Below are experts of layer 2 (counted from 0) of a mixture-of-experts language model. Rows are named router (the router's row for the expert), gate (a neuron's input weights, with its number), up (a neuron's input weights, with its number) and show model dimensions 0-255. Each number is 50 + 12 x the weight over its row's rms, rounded and kept within 0 to 99.
After each expert's rows: a language model's description of what the expert responds to. This comes from a sample of Wikipedia text that the model never trained on.

# expert 23
router:57 54 48 71 66 57 52 29 70 53 48 64 48 37 51 52 58 52 42 51 42 38 58 45 52 32 49 54 58 46 50 50 56 48 40 56 54 37 47 47 38 64 48 45 51 33 68 40 63 58 55 31 68 66 46 57 48 81 53 47 20 43 49 62 59 46 30 34 70 50 52 43 68 65 59 57 46 52 50 48 33 53 55 46 45 40 54 51 43 52 16 50 73 41 40 41 55 43 52 34 45 49 38 48 19 54 60 40 61 38 57 39 51 30 55 55 59 42 67 52 18 55 54 54 50 52 63 45 56 33 49 63 56 52 43 42 55 49 33 50 67 46 68 42 45 70 70 65 54 59 57 44 52 88 57 24 34 67 50 56 52 42 48 73 63 53 37 40 36 53 44 40 65 49 58 64 53 55 60 65 69 56 63 35 48 40 60 32 58 43 69 45 56 59 41 47 28 51 58 57 64 42 68 49 25 63 45 49 45 44 54 48 56 60 38 59 59 60 40 18 24 35 54 44 31 66 54 43 49 24 58 33 63 38 50 38 59 47 40 63 77 41 34 31 61 53 62 65 57 33 44 47 51 48 17 45
gate1:63 45 42 40 46 37 50 58 60 42 46 55 40 23 58 40 45 43 50 33 66 39 53 56 48 45 55 74 59 84 76 73 28 48 36 58 60 42 50 60 50 34 41 62 41 45 46 59 52 40 53 32 60 33 52 57 32 43 48 33 47 35 60 67 61 57 54 56 45 43 63 46 49 52 52 18 45 42 54 64 51 61 42 61 66 31 63 38 47 55 69 61 28 53 59 52 61 63 50 41 54 33 26 54 64 34 69 43 59 55 39 46 57 57 15 64 34 26 69 60 42 48 58 71 62 39 63 28 53 59 48 60 73 39 72 50 45 69 36 28 55 55 51 52 49 59 59 64 43 49 34 65 49 65 49 62 52 56 53 42 48 46 37 76 63 59 44 59 39 35 40 46 55 51 52 36 56 55 58 45 52 46 61 41 44 49 59 35 49 56 82 56 54 72 49 40 38 47 36 62 46 55 31 40 27 42 49 42 52 40 50 55 63 46 50 49 61 23 26 56 46 41 23 45 52 62 41 75 54 58 45 38 62 57 56 56 68 45 42 59 43 42 35 55 69 59 73 57 47 67 67 51 63 54 43 60
up1:57 69 53 35 60 41 43 53 49 33 41 42 58 44 78 77 63 61 38 49 40 51 55 46 46 22 32 52 67 51 55 46 60 41 45 59 45 44 45 49 67 49 46 46 34 44 59 55 57 29 56 51 64 73 37 53 57 45 49 54 51 63 44 57 49 54 66 64 46 48 56 51 43 53 37 46 40 53 58 61 37 51 69 51 42 47 44 47 55 45 68 49 33 38 68 66 84 43 51 60 76 45 51 45 43 71 55 41 23 54 39 45 71 32 58 34 39 50 51 47 69 65 51 51 40 55 54 61 45 38 53 51 44 37 54 50 65 26 59 23 55 51 69 43 60 65 52 58 75 33 61 30 59 77 53 60 46 35 56 48 46 72 41 46 49 46 51 21 32 76 57 44 62 39 45 46 42 50 53 46 45 54 23 61 44 39 61 25 52 66 42 60 65 48 74 61 36 33 39 22 58 58 45 55 51 72 38 57 86 48 57 46 42 45 40 59 52 59 53 59 55 44 56 48 44 48 50 60 59 42 58 65 75 43 54 62 61 42 55 20 51 61 47 37 56 51 29 68 56 51 56 55 50 55 24 45
What it handles: First digits of years and numbers in tables and dates, plus syllable pieces inside unfamiliar names, such as W-od-en, T-iph-ia.

# expert 26
router:63 42 48 45 49 54 55 36 39 50 45 31 39 43 61 50 33 40 54 24 51 49 32 44 49 36 62 45 50 37 54 75 56 39 12 38 46 52 76 53 57 61 31 48 47 56 43 24 41 58 60 51 59 29 34 44 57 49 41 72 22 48 69 60 23 59 46 57 53 39 52 66 47 18 44 55 50 56 51 37 49 72 58 29 43 34 62 52 45 50 57 62 52 58 76 68 50 56 26 57 52 45 55 33 50 50 40 41 69 51 48 70 55 66 42 55 37 47 58 41 41 45 53 56 52 28 54 72 39 48 53 56 62 56 53 50 25 38 32 32 48 48 52 62 38 35 32 47 54 43 47 55 70 32 57 64 55 58 73 30 56 44 45 42 57 61 60 27 48 58 62 40 55 73 38 46 54 48 37 39 40 64 45 60 58 40 51 69 50 44 69 45 53 48 33 53 60 55 39 52 41 48 42 43 57 41 51 69 35 59 69 71 36 70 44 38 54 49 56 50 26 52 53 57 25 62 46 52 42 66 39 36 66 37 27 54 42 66 33 41 43 67 51 55 61 40 36 60 48 42 61 35 69 49 71 50
gate3:65 45 16 55 18 66 55 45 53 63 49 51 69 71 43 67 34 34 49 62 55 35 74 21 47 44 53 30 72 50 42 57 66 36 33 40 76 45 46 63 68 57 36 63 42 54 63 61 34 46 49 42 46 36 46 39 66 34 48 60 63 70 67 52 48 37 47 48 28 37 22 41 33 65 38 59 52 35 52 43 57 55 49 63 49 39 49 40 43 48 50 37 54 49 69 39 46 58 61 70 16 50 30 49 55 82 56 53 55 55 48 53 75 52 59 51 61 64 58 46 67 46 65 38 46 37 36 39 63 61 40 41 59 55 57 60 48 54 62 37 40 32 58 46 57 49 59 36 43 36 52 41 67 42 41 53 50 57 48 56 64 36 48 32 46 60 48 41 51 43 42 44 51 63 59 47 43 40 81 45 40 43 53 58 61 43 37 47 39 28 68 47 34 30 57 45 44 53 54 63 37 42 46 63 57 52 59 56 67 59 54 73 65 76 43 46 53 55 59 36 38 56 42 59 62 44 46 43 31 47 42 51 61 54 65 61 81 49 45 33 31 36 44 58 57 44 57 45 35 64 47 42 53 43 32 46
up3:45 51 69 47 63 54 56 42 46 32 35 53 55 51 63 27 48 43 50 49 51 23 41 71 46 63 59 63 29 59 56 60 62 50 57 57 20 46 69 71 31 55 52 49 57 73 46 59 70 44 44 57 56 47 54 55 35 38 42 37 52 45 23 50 57 52 60 44 63 80 50 51 41 62 32 43 53 44 76 30 53 76 57 51 38 50 49 37 67 62 64 65 45 37 64 36 46 31 64 59 41 60 43 48 58 29 39 30 52 53 37 56 29 56 36 56 52 50 27 62 67 61 43 33 41 67 54 63 45 29 70 39 27 42 57 62 57 38 58 70 74 43 54 78 26 52 42 68 42 48 53 45 58 54 54 55 44 65 73 38 46 49 34 35 50 49 39 25 59 58 57 43 42 48 41 54 51 38 55 53 25 36 50 45 42 57 56 28 61 53 55 66 48 59 43 54 51 51 49 27 52 25 64 61 69 43 41 47 43 33 62 44 51 28 59 60 53 59 33 55 56 30 63 36 50 58 52 54 54 52 49 61 37 46 50 40 45 31 57 50 55 50 49 46 58 63 59 50 55 47 37 36 59 21 38 31
What it handles: Sentence-ending periods, commas and clause-linking words in biographical narrative, such as also, but, that, he, would, promptly.

# expert 34
router:43 42 50 66 76 55 62 72 54 51 54 52 34 46 49 41 54 38 61 30 55 46 34 51 63 58 46 43 53 41 39 69 65 50 34 67 45 55 60 53 34 54 56 54 48 59 55 39 54 55 31 72 61 66 43 60 47 42 52 51 38 53 55 52 39 50 53 58 27 45 35 42 41 39 35 46 55 71 31 30 63 64 57 28 41 60 51 43 42 41 64 57 61 35 21 67 34 38 48 43 38 66 36 44 61 50 80 43 58 57 28 30 60 71 43 53 62 67 65 35 61 63 43 49 57 13 47 47 33 40 41 48 49 50 71 45 47 68 69 49 70 26 26 51 49 27 40 58 82 46 38 49 55 45 52 47 40 44 59 69 54 52 61 65 59 46 33 40 44 68 42 50 38 44 38 54 43 60 54 40 48 46 55 45 54 26 44 55 58 60 54 52 13 64 52 65 38 42 45 59 59 49 29 36 69 47 39 38 47 53 71 48 44 60 48 60 39 49 68 45 49 69 62 57 44 55 33 50 72 54 50 46 56 45 57 56 49 51 37 25 53 64 45 49 38 43 70 46 75 54 64 46 43 39 65 47
gate1:29 43 57 45 50 55 79 64 48 45 50 61 52 29 54 52 56 53 48 58 57 32 62 57 43 51 67 56 15 52 36 29 67 29 36 44 38 61 69 59 41 55 55 69 52 79 52 61 72 56 60 43 62 49 41 59 59 42 38 45 58 41 50 39 52 59 43 41 38 44 47 39 47 42 39 54 44 82 50 35 41 54 45 46 64 51 56 48 83 41 49 53 39 52 52 37 48 31 52 56 45 45 52 58 58 52 35 34 38 81 52 37 62 22 34 47 40 50 61 45 48 56 38 36 71 47 49 49 50 60 33 38 48 38 41 55 48 71 53 41 41 46 47 52 78 70 39 36 50 33 34 35 53 54 62 52 23 41 53 38 46 70 65 58 45 56 56 42 45 54 57 55 55 68 49 51 64 60 51 56 56 49 59 62 43 53 46 36 43 60 44 57 51 59 48 49 71 35 64 65 61 41 64 46 82 61 77 48 40 56 36 32 75 47 61 28 43 28 85 50 55 80 50 51 50 49 52 51 44 53 63 40 63 34 61 56 60 52 52 52 56 48 53 50 77 61 36 65 61 60 72 44 46 36 55 52
up1:45 39 59 30 64 56 39 42 36 55 51 65 37 52 54 41 44 65 57 41 36 38 39 62 66 56 38 57 59 45 57 37 42 49 36 52 52 61 52 44 41 41 60 51 32 50 52 57 26 47 42 76 53 58 50 67 43 61 72 74 26 41 32 51 44 51 42 48 39 45 44 69 52 61 38 48 42 41 42 39 58 46 48 63 47 32 63 35 80 59 62 54 19 48 59 36 49 47 39 30 50 58 63 59 60 32 64 52 49 65 55 45 66 46 61 65 56 41 57 44 37 67 69 64 59 44 41 48 57 31 56 56 61 66 43 54 46 75 41 53 61 62 26 69 64 68 45 69 54 42 50 41 56 55 58 44 26 45 42 81 31 47 48 46 41 67 43 53 61 53 60 40 48 51 54 41 37 40 59 51 52 45 68 68 50 49 63 57 45 37 45 56 59 38 66 60 47 65 75 24 21 68 74 40 68 53 42 23 47 61 45 49 53 53 73 43 47 48 27 50 42 40 60 51 53 65 59 56 30 47 43 38 34 52 60 52 56 55 46 38 68 57 74 41 36 43 51 36 56 57 87 54 36 43 59 39
What it handles: Past-tense auxiliaries and pronouns in biographies, mostly was after He or there, plus were, had, who, his, also.

# expert 10
router:61 34 46 44 45 35 46 76 65 55 56 56 35 30 52 32 63 22 67 33 44 81 49 60 49 46 46 55 48 41 53 34 55 37 63 59 57 46 32 50 42 30 42 79 56 58 56 55 27 27 38 56 46 56 56 69 53 58 55 37 44 45 35 56 62 49 55 50 56 49 19 53 43 61 59 61 47 45 63 43 63 38 34 69 60 52 50 42 55 51 36 37 37 35 20 45 61 65 32 47 60 71 56 58 55 62 49 41 53 44 43 69 50 48 56 36 53 56 49 42 58 32 42 54 49 40 53 44 70 53 52 33 49 60 80 39 51 62 50 67 46 57 41 45 46 51 44 29 38 55 49 56 37 65 45 50 68 49 51 61 35 56 48 59 43 23 34 34 53 36 55 33 29 74 36 70 27 40 54 51 68 49 44 56 48 49 46 47 55 77 48 28 73 58 64 53 49 48 56 68 60 34 76 48 64 56 55 44 63 68 47 53 54 52 46 55 28 41 62 41 72 45 55 58 63 54 52 40 46 68 42 45 46 54 38 74 71 35 52 52 45 25 52 65 62 57 59 44 50 74 45 45 32 58 47 60
gate1:51 40 59 44 53 54 48 34 48 34 36 35 41 64 41 40 55 71 62 42 51 57 65 66 64 54 59 66 45 39 58 59 47 61 35 86 45 54 55 31 61 55 62 47 49 63 48 41 49 49 50 53 63 32 51 67 45 64 42 55 44 50 54 32 56 48 53 49 50 56 38 51 49 41 51 59 75 42 53 51 53 51 67 36 56 34 62 44 48 45 37 45 49 38 43 48 39 70 53 64 61 66 83 32 40 48 65 52 18 66 44 45 58 48 50 42 53 49 43 51 59 42 36 50 54 44 48 53 58 57 42 64 66 49 60 49 60 48 35 56 50 52 48 42 41 46 59 24 40 46 31 29 37 68 53 59 46 45 77 44 41 33 32 68 46 26 58 41 57 33 71 44 75 43 50 75 34 53 66 69 69 48 58 50 44 50 46 32 56 58 69 62 62 49 42 42 60 37 55 67 63 62 35 71 40 33 69 42 59 46 19 68 75 56 40 66 62 39 72 51 68 26 66 66 52 49 45 70 28 63 58 59 54 27 39 47 32 34 44 56 48 60 64 63 49 49 50 32 62 57 38 52 64 64 47 49
up1:49 63 43 47 52 63 78 49 40 31 45 33 62 53 38 43 43 70 40 51 45 41 47 50 59 56 47 35 44 56 36 55 59 51 27 29 67 46 62 22 24 42 50 38 46 76 51 53 44 45 50 48 59 50 34 42 58 36 63 36 59 53 52 62 58 74 53 48 70 73 50 50 36 61 44 43 51 51 62 43 41 49 48 77 50 66 41 39 48 56 41 67 59 60 52 59 47 56 41 33 45 71 59 47 61 47 27 52 38 56 27 39 62 57 67 31 65 38 64 41 61 52 45 49 51 37 51 74 43 50 65 42 53 48 70 34 31 53 60 46 57 38 52 46 51 39 55 53 55 61 56 51 37 67 28 35 59 45 67 58 72 32 66 64 57 48 53 23 45 31 49 62 60 55 42 45 49 22 65 47 64 62 58 59 44 61 35 44 49 66 44 61 51 36 35 66 37 53 75 35 26 41 73 65 47 30 59 49 65 57 49 47 52 50 72 51 47 58 46 46 31 41 24 47 57 38 53 61 53 34 43 34 49 77 27 56 23 48 60 38 31 58 33 52 50 43 35 56 50 62 49 58 40 66 50 62
What it handles: Determiners, possessives and quantity words like the, his, its, first, two, most, plus == and === section heading markers, often sports text.

# expert 17
router:60 57 68 38 37 24 52 44 33 59 51 53 28 45 54 58 40 35 51 60 51 57 49 41 59 56 50 62 58 39 51 54 65 48 66 50 54 46 40 48 66 51 57 38 31 48 51 63 48 16 48 35 37 57 45 55 52 65 57 68 58 72 30 71 62 43 62 46 54 44 56 45 59 51 43 54 49 54 66 65 34 47 43 70 61 39 25 54 51 47 40 48 36 52 66 47 57 65 45 49 42 57 36 60 56 46 39 50 59 34 19 38 50 29 64 46 58 43 58 55 59 35 57 52 56 37 49 40 61 73 53 46 51 33 54 31 53 52 38 62 43 49 63 63 50 58 47 38 42 36 75 57 29 48 38 27 50 48 63 48 70 41 30 27 47 38 67 58 71 48 47 46 35 63 28 52 41 30 21 39 51 38 61 54 43 37 40 24 57 70 56 48 47 45 54 20 47 52 76 53 51 54 48 45 44 31 71 35 58 56 48 37 58 36 56 50 43 36 47 58 59 47 41 46 62 41 49 64 64 32 48 44 19 48 42 40 49 54 37 55 71 61 64 34 44 44 26 71 46 51 53 86 37 65 40 48
gate0:66 44 70 29 64 58 54 47 54 59 52 40 48 51 50 81 42 59 50 25 56 65 57 51 39 43 45 80 61 46 43 51 31 54 47 56 57 32 58 26 32 54 70 54 58 59 59 50 38 23 45 29 64 66 58 43 53 65 57 19 47 51 43 76 40 53 53 54 27 64 37 61 50 48 45 62 53 50 42 25 36 56 50 53 22 38 72 48 32 52 54 69 58 46 52 54 49 51 68 58 58 49 65 58 45 53 53 57 50 42 55 42 52 50 78 52 52 54 54 41 42 45 62 69 36 50 55 45 44 59 49 45 27 38 58 52 74 53 25 46 51 42 46 47 56 58 21 61 45 54 50 66 56 63 33 38 55 32 50 50 69 40 48 38 52 62 35 63 47 61 65 26 60 58 38 43 49 51 32 35 54 25 49 48 40 51 46 59 63 55 63 69 50 60 23 53 38 59 54 54 53 47 40 61 56 32 51 42 24 45 54 55 66 43 31 41 39 26 40 57 70 60 73 61 60 51 45 60 46 54 46 68 54 49 28 49 43 35 38 63 40 53 41 43 33 56 34 76 51 38 62 68 38 46 41 55
up0:51 49 57 54 44 75 52 50 51 63 39 55 35 47 52 37 35 39 41 40 63 46 58 53 42 48 35 52 44 56 36 29 56 71 62 59 61 63 53 57 63 44 62 64 51 65 41 19 49 59 70 58 55 53 51 26 74 28 62 54 60 23 58 53 40 41 35 69 52 27 60 33 42 45 51 55 41 42 59 53 41 39 63 40 31 40 70 49 48 33 55 28 53 63 47 53 28 51 43 42 73 64 50 68 55 45 66 61 86 49 56 48 30 50 62 62 79 52 57 48 43 64 50 31 49 44 45 65 40 71 77 38 61 33 56 58 41 35 75 48 42 42 40 63 44 60 45 59 69 29 51 43 52 54 48 72 42 59 35 59 48 60 38 55 54 59 54 63 68 46 63 55 61 57 54 57 79 37 51 48 47 64 50 47 49 56 45 59 40 51 34 57 37 66 77 46 62 43 63 25 55 43 21 42 76 57 53 28 59 36 62 39 61 70 52 45 53 47 58 41 42 40 49 29 52 47 63 36 49 52 54 46 62 41 43 53 53 47 44 57 66 40 45 70 66 46 44 34 65 53 47 63 59 49 56 48
What it handles: First pieces of proper nouns and labels after table bars or prepositions, such as Challenger, LMP2, March, Hamar, United States.

# expert 18
router:12 56 39 53 51 50 30 64 47 61 31 54 50 43 33 39 65 40 69 51 61 40 46 53 59 74 40 51 70 25 47 62 59 72 44 67 44 70 79 55 62 41 29 47 50 44 39 30 53 66 51 79 51 60 49 80 63 46 56 40 59 32 73 60 33 45 22 31 36 45 50 49 32 50 43 74 52 58 25 44 54 54 59 51 46 71 64 68 59 59 52 37 23 43 48 43 39 47 38 52 59 40 58 42 55 50 77 44 50 40 52 44 50 62 56 43 50 73 46 52 46 57 32 49 56 56 42 32 53 54 54 61 28 37 55 39 37 35 43 52 47 28 61 47 56 43 56 60 59 56 51 42 61 46 45 53 69 63 50 50 31 39 46 39 40 47 51 45 49 52 59 57 48 42 52 66 52 65 28 53 43 61 66 41 50 41 84 46 42 52 58 51 56 54 45 52 65 51 44 44 56 39 44 35 69 55 33 75 60 15 35 53 40 46 49 65 69 57 46 43 52 55 45 57 35 60 44 58 27 50 59 45 60 74 74 43 55 46 53 41 48 55 56 32 47 66 44 41 62 60 55 52 42 57 54 44
gate2:50 39 50 55 59 67 44 59 44 38 47 53 65 46 63 46 52 66 39 53 25 60 60 37 36 46 57 47 66 47 57 43 50 51 50 65 51 53 61 46 54 34 63 53 50 46 59 54 55 47 62 43 50 56 43 59 33 40 52 57 60 75 65 46 70 50 66 49 37 34 44 58 57 37 42 59 38 61 31 45 68 52 34 31 74 50 32 59 67 48 22 34 78 41 68 58 57 51 57 38 39 48 51 54 41 39 60 64 60 65 58 65 49 46 59 28 34 46 46 67 56 55 34 29 47 56 40 64 73 41 54 37 40 37 50 54 29 76 56 46 48 51 60 40 46 50 54 40 71 54 42 36 36 57 57 59 53 51 30 79 39 36 37 23 65 48 33 56 68 60 53 54 73 35 49 60 61 43 33 58 34 42 65 42 57 58 42 48 44 41 41 70 50 51 57 34 51 34 29 52 43 49 51 45 54 49 40 44 52 49 29 46 58 46 35 60 84 37 45 60 69 41 66 41 47 50 42 68 73 57 27 53 50 48 81 55 37 46 22 41 49 38 65 29 47 66 81 49 38 44 41 64 36 52 45 50
up2:63 51 53 48 49 65 33 48 57 57 50 63 54 51 73 28 61 82 21 46 43 56 50 38 53 74 34 38 60 45 53 34 45 52 54 57 54 60 69 34 61 54 57 65 45 40 52 53 33 49 58 52 54 45 53 44 34 59 54 46 73 59 52 38 52 55 56 54 45 51 55 63 62 41 60 49 61 31 30 48 41 62 79 34 66 44 42 72 63 68 60 52 58 49 88 31 56 60 45 52 35 54 48 60 43 71 61 59 49 46 57 46 35 47 38 57 60 62 44 45 60 65 55 40 59 39 42 42 65 64 52 42 31 44 45 17 49 55 36 57 54 53 45 26 40 47 51 35 48 62 51 56 46 54 65 80 70 42 50 36 31 44 46 54 48 68 61 57 53 33 50 54 61 25 55 66 37 44 35 53 69 58 64 48 47 50 48 43 52 36 66 63 54 57 63 41 32 54 47 51 53 34 53 70 56 53 60 63 44 81 55 77 58 73 41 54 45 47 50 60 67 47 56 51 54 60 70 55 44 53 34 36 83 36 74 30 68 60 30 44 40 55 74 50 56 60 52 54 39 57 49 42 45 57 33 56
What it handles: Table cell separators | and copular or auxiliary verbs is, was, were, has, been, be, plus commas, semicolons and colons.

# expert 7
router:35 61 65 44 41 43 51 28 57 52 47 44 36 46 61 43 61 62 42 60 42 29 43 51 56 51 38 37 54 62 48 73 59 47 52 62 45 52 42 47 44 62 47 53 68 46 36 50 62 27 44 54 67 48 48 30 24 53 47 59 70 43 62 40 40 55 49 63 49 31 53 38 42 53 64 42 60 37 34 57 44 46 52 35 45 59 45 52 46 38 73 46 62 80 62 51 67 47 59 51 50 43 30 44 58 52 52 55 47 61 54 15 48 43 57 34 23 58 81 60 46 62 64 38 63 62 26 64 39 58 35 72 44 35 40 36 38 45 35 62 40 48 47 31 43 63 34 44 46 64 24 50 47 56 36 49 41 59 52 51 61 52 60 44 60 41 45 40 47 56 45 71 37 54 41 49 45 54 54 50 51 56 34 56 46 64 15 58 42 53 60 78 55 59 19 40 46 37 46 27 33 35 57 46 69 45 45 51 34 63 62 50 73 61 68 47 80 56 43 51 54 58 51 57 50 10 48 43 47 52 45 61 58 63 46 58 50 43 54 29 62 48 83 64 43 50 60 50 37 47 59 68 53 49 37 64
gate1:55 52 56 56 40 30 70 43 49 70 34 64 58 65 36 58 43 69 56 45 42 45 48 55 26 57 46 36 63 46 51 48 47 49 60 29 51 30 50 51 34 43 57 44 45 43 46 27 55 64 70 27 46 50 53 65 52 58 47 48 35 47 53 31 34 44 55 61 51 44 47 50 68 56 59 49 77 46 46 48 71 51 57 43 46 45 37 40 55 36 73 68 28 52 45 36 75 48 41 35 45 55 42 70 45 42 68 63 50 41 50 45 63 50 62 54 64 36 47 43 33 52 53 41 42 49 57 48 23 72 51 56 30 40 52 42 58 78 60 61 57 49 42 50 57 47 56 52 61 37 56 41 60 69 63 48 53 44 48 65 46 47 49 34 26 27 37 48 50 64 38 56 30 43 46 55 27 60 59 60 30 38 71 50 55 56 72 44 35 71 25 68 50 45 59 51 37 79 56 67 57 54 25 42 56 36 62 55 25 31 44 64 68 63 53 50 54 63 51 45 46 50 61 30 50 56 67 57 59 41 46 35 10 63 49 57 43 54 38 52 41 57 52 53 81 51 52 51 20 58 46 63 36 51 46 53
up1:47 52 45 60 48 31 45 38 32 43 68 45 58 59 38 43 55 51 41 60 31 45 45 39 31 64 56 59 59 53 60 29 51 47 65 46 64 37 46 55 67 35 61 61 67 33 47 53 57 48 47 74 57 46 59 68 65 62 60 53 65 64 48 41 18 58 53 46 50 27 56 47 46 40 53 59 76 60 43 50 68 65 58 45 46 61 38 48 61 30 56 49 55 57 33 53 79 23 37 56 42 64 58 70 46 59 53 59 67 45 59 47 40 51 58 50 61 50 50 38 44 26 66 51 54 44 58 69 38 64 36 39 63 53 33 46 72 61 63 59 69 56 45 45 48 38 52 44 72 66 65 60 58 34 66 65 45 15 40 67 39 70 63 37 45 30 33 44 39 48 40 41 36 55 43 50 63 60 33 52 53 58 70 60 38 46 47 50 35 50 43 27 44 54 32 63 45 69 29 43 32 59 43 41 44 41 50 60 18 43 64 47 64 39 42 39 47 60 34 59 56 52 50 47 75 57 57 40 56 63 51 24 29 65 49 59 62 51 49 51 59 36 62 64 81 55 37 49 43 60 54 63 45 49 50 58
What it handles: Commas after place names, dates or clauses, plus prepositions and joiners such as in, of, by, between, including.

# expert 9
router:37 59 46 48 37 36 48 46 33 53 53 31 60 50 39 50 56 80 39 55 56 47 47 45 49 55 56 55 62 46 65 32 61 43 28 34 42 40 68 35 54 67 46 43 47 47 32 42 41 34 33 54 66 56 51 50 61 48 41 59 79 53 75 43 39 60 30 61 29 28 46 58 45 54 60 50 58 40 26 46 61 65 41 46 49 42 56 47 43 50 59 35 43 71 48 47 51 65 60 67 43 48 45 31 61 29 50 36 41 55 51 50 47 55 29 38 36 60 35 63 56 49 75 49 61 59 54 59 48 66 63 78 65 60 38 43 43 44 36 36 43 58 66 56 53 59 58 43 27 51 60 38 67 51 43 53 47 50 73 36 56 60 52 35 54 57 71 47 37 65 47 66 30 43 42 43 41 51 50 33 37 81 29 66 45 38 55 71 31 56 42 71 40 40 54 39 49 76 39 55 48 31 44 58 51 57 64 53 51 50 59 59 47 53 64 41 70 51 50 52 45 53 42 69 59 63 68 73 41 52 51 58 47 22 51 61 31 34 51 36 16 47 42 73 42 41 32 41 38 68 58 60 51 46 42 34
gate1:73 43 70 65 55 53 47 41 57 52 44 56 55 37 46 71 58 58 55 57 70 47 57 53 46 55 53 44 65 48 57 38 66 27 58 45 93 46 50 52 58 57 40 43 61 35 35 62 37 20 47 43 47 30 29 51 61 59 55 56 46 61 41 27 42 30 35 64 46 46 57 45 54 44 53 77 51 35 48 40 59 46 62 37 56 56 38 40 57 58 58 53 46 53 46 56 50 27 47 48 63 72 43 65 44 31 66 33 59 51 54 41 69 48 60 57 26 47 27 54 51 64 63 59 43 42 34 54 28 47 64 40 39 55 55 60 61 50 45 60 41 55 35 29 59 30 38 50 23 60 62 39 23 41 53 38 58 53 57 61 65 52 62 63 47 47 48 55 69 57 43 69 54 55 34 65 50 46 24 62 34 42 45 54 80 48 44 56 58 44 44 19 46 30 59 63 52 58 62 66 68 41 49 54 50 41 37 44 51 59 56 45 45 54 54 44 55 56 59 27 50 28 55 58 64 32 59 42 61 52 29 60 64 33 29 46 48 21 50 50 29 47 38 55 61 23 46 34 52 53 51 52 57 44 48 36
up1:48 50 38 47 59 36 59 74 59 35 46 63 36 72 55 63 41 63 58 60 37 34 47 67 45 69 66 63 45 46 49 52 67 52 34 59 40 41 37 36 44 56 57 55 44 36 49 52 18 30 45 37 45 59 66 64 63 33 52 49 40 31 31 69 55 42 58 50 46 43 21 45 55 52 63 44 54 37 68 58 66 56 57 52 55 38 58 53 62 49 46 60 49 51 47 78 48 53 63 38 43 49 45 41 47 36 57 52 61 35 48 61 50 40 64 39 26 61 64 20 69 37 56 49 61 41 43 71 31 40 16 35 38 65 32 35 29 38 38 40 60 49 45 40 40 48 56 53 49 52 49 67 45 60 43 48 56 45 58 59 33 59 53 50 51 53 46 71 47 65 61 46 59 44 40 68 61 54 42 36 33 66 55 54 43 37 55 28 42 25 36 52 58 41 51 82 38 48 57 52 76 47 54 61 53 39 23 61 40 31 65 54 47 33 65 40 54 67 36 57 27 44 57 54 39 51 48 51 39 60 66 57 27 39 47 49 51 34 40 43 55 53 61 44 54 36 40 45 55 35 41 55 68 18 41 40
What it handles: Commas, periods, colons, semicolons, closing parentheses and table bars, plus final year digits before punctuation, such as and, / because,.

# expert 30
router:48 41 63 81 20 47 72 45 46 50 59 35 68 63 54 76 60 37 39 52 56 28 52 56 76 53 45 45 44 55 39 42 35 68 66 58 59 54 36 63 63 60 54 74 42 44 54 41 41 66 43 38 52 47 56 60 46 50 45 51 72 56 53 51 51 53 73 46 52 61 47 54 62 27 53 53 52 48 24 53 52 51 54 51 45 55 31 56 44 64 68 54 47 43 55 39 46 40 69 51 37 75 32 27 32 49 63 48 33 70 47 41 40 56 43 70 56 54 42 28 52 60 53 48 54 76 54 45 32 53 46 42 59 57 67 76 58 47 64 38 33 59 48 60 47 42 58 57 67 47 40 70 38 56 61 53 55 58 13 35 41 41 45 49 62 49 59 56 50 42 50 55 71 46 75 55 51 64 47 48 52 59 31 29 53 53 47 47 39 39 51 58 62 52 66 40 46 43 32 58 34 65 49 38 54 87 46 28 59 41 45 53 20 54 51 51 55 54 41 64 38 62 44 49 63 53 44 65 52 34 48 49 32 41 69 53 18 30 49 62 37 39 57 45 43 55 36 36 54 39 32 45 37 38 37 53
gate2:67 62 55 53 45 64 34 58 59 49 52 52 36 52 46 68 42 39 51 51 47 49 34 40 50 58 62 37 54 34 51 54 62 45 58 54 51 53 40 53 71 64 36 61 59 61 59 53 46 62 65 38 41 42 82 65 45 42 60 56 54 37 61 38 46 53 43 34 41 63 38 42 42 49 67 52 41 45 44 59 65 58 52 56 72 54 26 47 78 48 47 47 46 51 38 43 36 58 47 31 50 35 47 55 55 63 56 36 47 55 56 36 34 73 61 51 43 62 49 68 63 81 41 47 53 56 56 36 10 59 42 60 45 67 63 76 64 58 40 36 41 31 70 48 52 81 47 57 48 67 36 61 37 48 46 58 62 64 45 55 45 69 47 25 58 59 59 55 48 62 44 60 49 20 55 57 40 64 72 53 52 67 58 51 52 58 43 50 34 50 58 69 54 39 62 76 50 69 30 52 52 46 34 31 41 60 52 45 50 43 45 57 41 49 38 73 27 49 61 36 48 53 44 29 20 45 60 37 38 35 51 38 42 26 49 85 55 62 45 43 41 43 55 41 45 49 52 42 35 26 41 40 54 38 49 37
up2:42 57 46 64 61 42 51 71 46 67 54 64 68 52 57 60 51 47 56 54 60 35 49 48 39 72 47 38 64 14 39 47 54 32 32 66 60 49 56 53 46 44 34 42 75 44 79 56 65 68 43 52 55 28 30 47 63 43 61 28 57 61 72 67 55 53 76 34 49 63 54 70 50 51 50 52 43 52 34 50 75 54 61 49 58 49 19 55 46 63 52 35 33 30 53 54 45 53 79 52 27 52 37 41 61 73 48 60 37 39 47 49 36 50 52 58 39 43 55 54 64 75 41 52 48 57 55 41 22 77 50 44 36 43 44 54 55 49 55 49 48 43 49 48 62 45 70 64 60 44 50 38 32 52 60 46 27 48 36 58 52 61 26 51 54 68 61 38 41 48 57 50 51 60 62 35 48 59 63 73 40 55 65 37 45 59 36 45 45 53 51 58 47 46 41 55 47 49 36 60 69 80 55 59 51 50 47 34 43 54 47 44 37 44 67 87 30 49 47 70 54 44 71 38 45 48 57 67 51 46 50 55 51 54 51 71 30 45 57 40 43 30 40 49 63 41 52 38 44 28 46 40 55 67 50 37
What it handles: Repeated table cell values like Yes, No, Safe, •, coordinates °N, and line breaks ending infobox or list lines.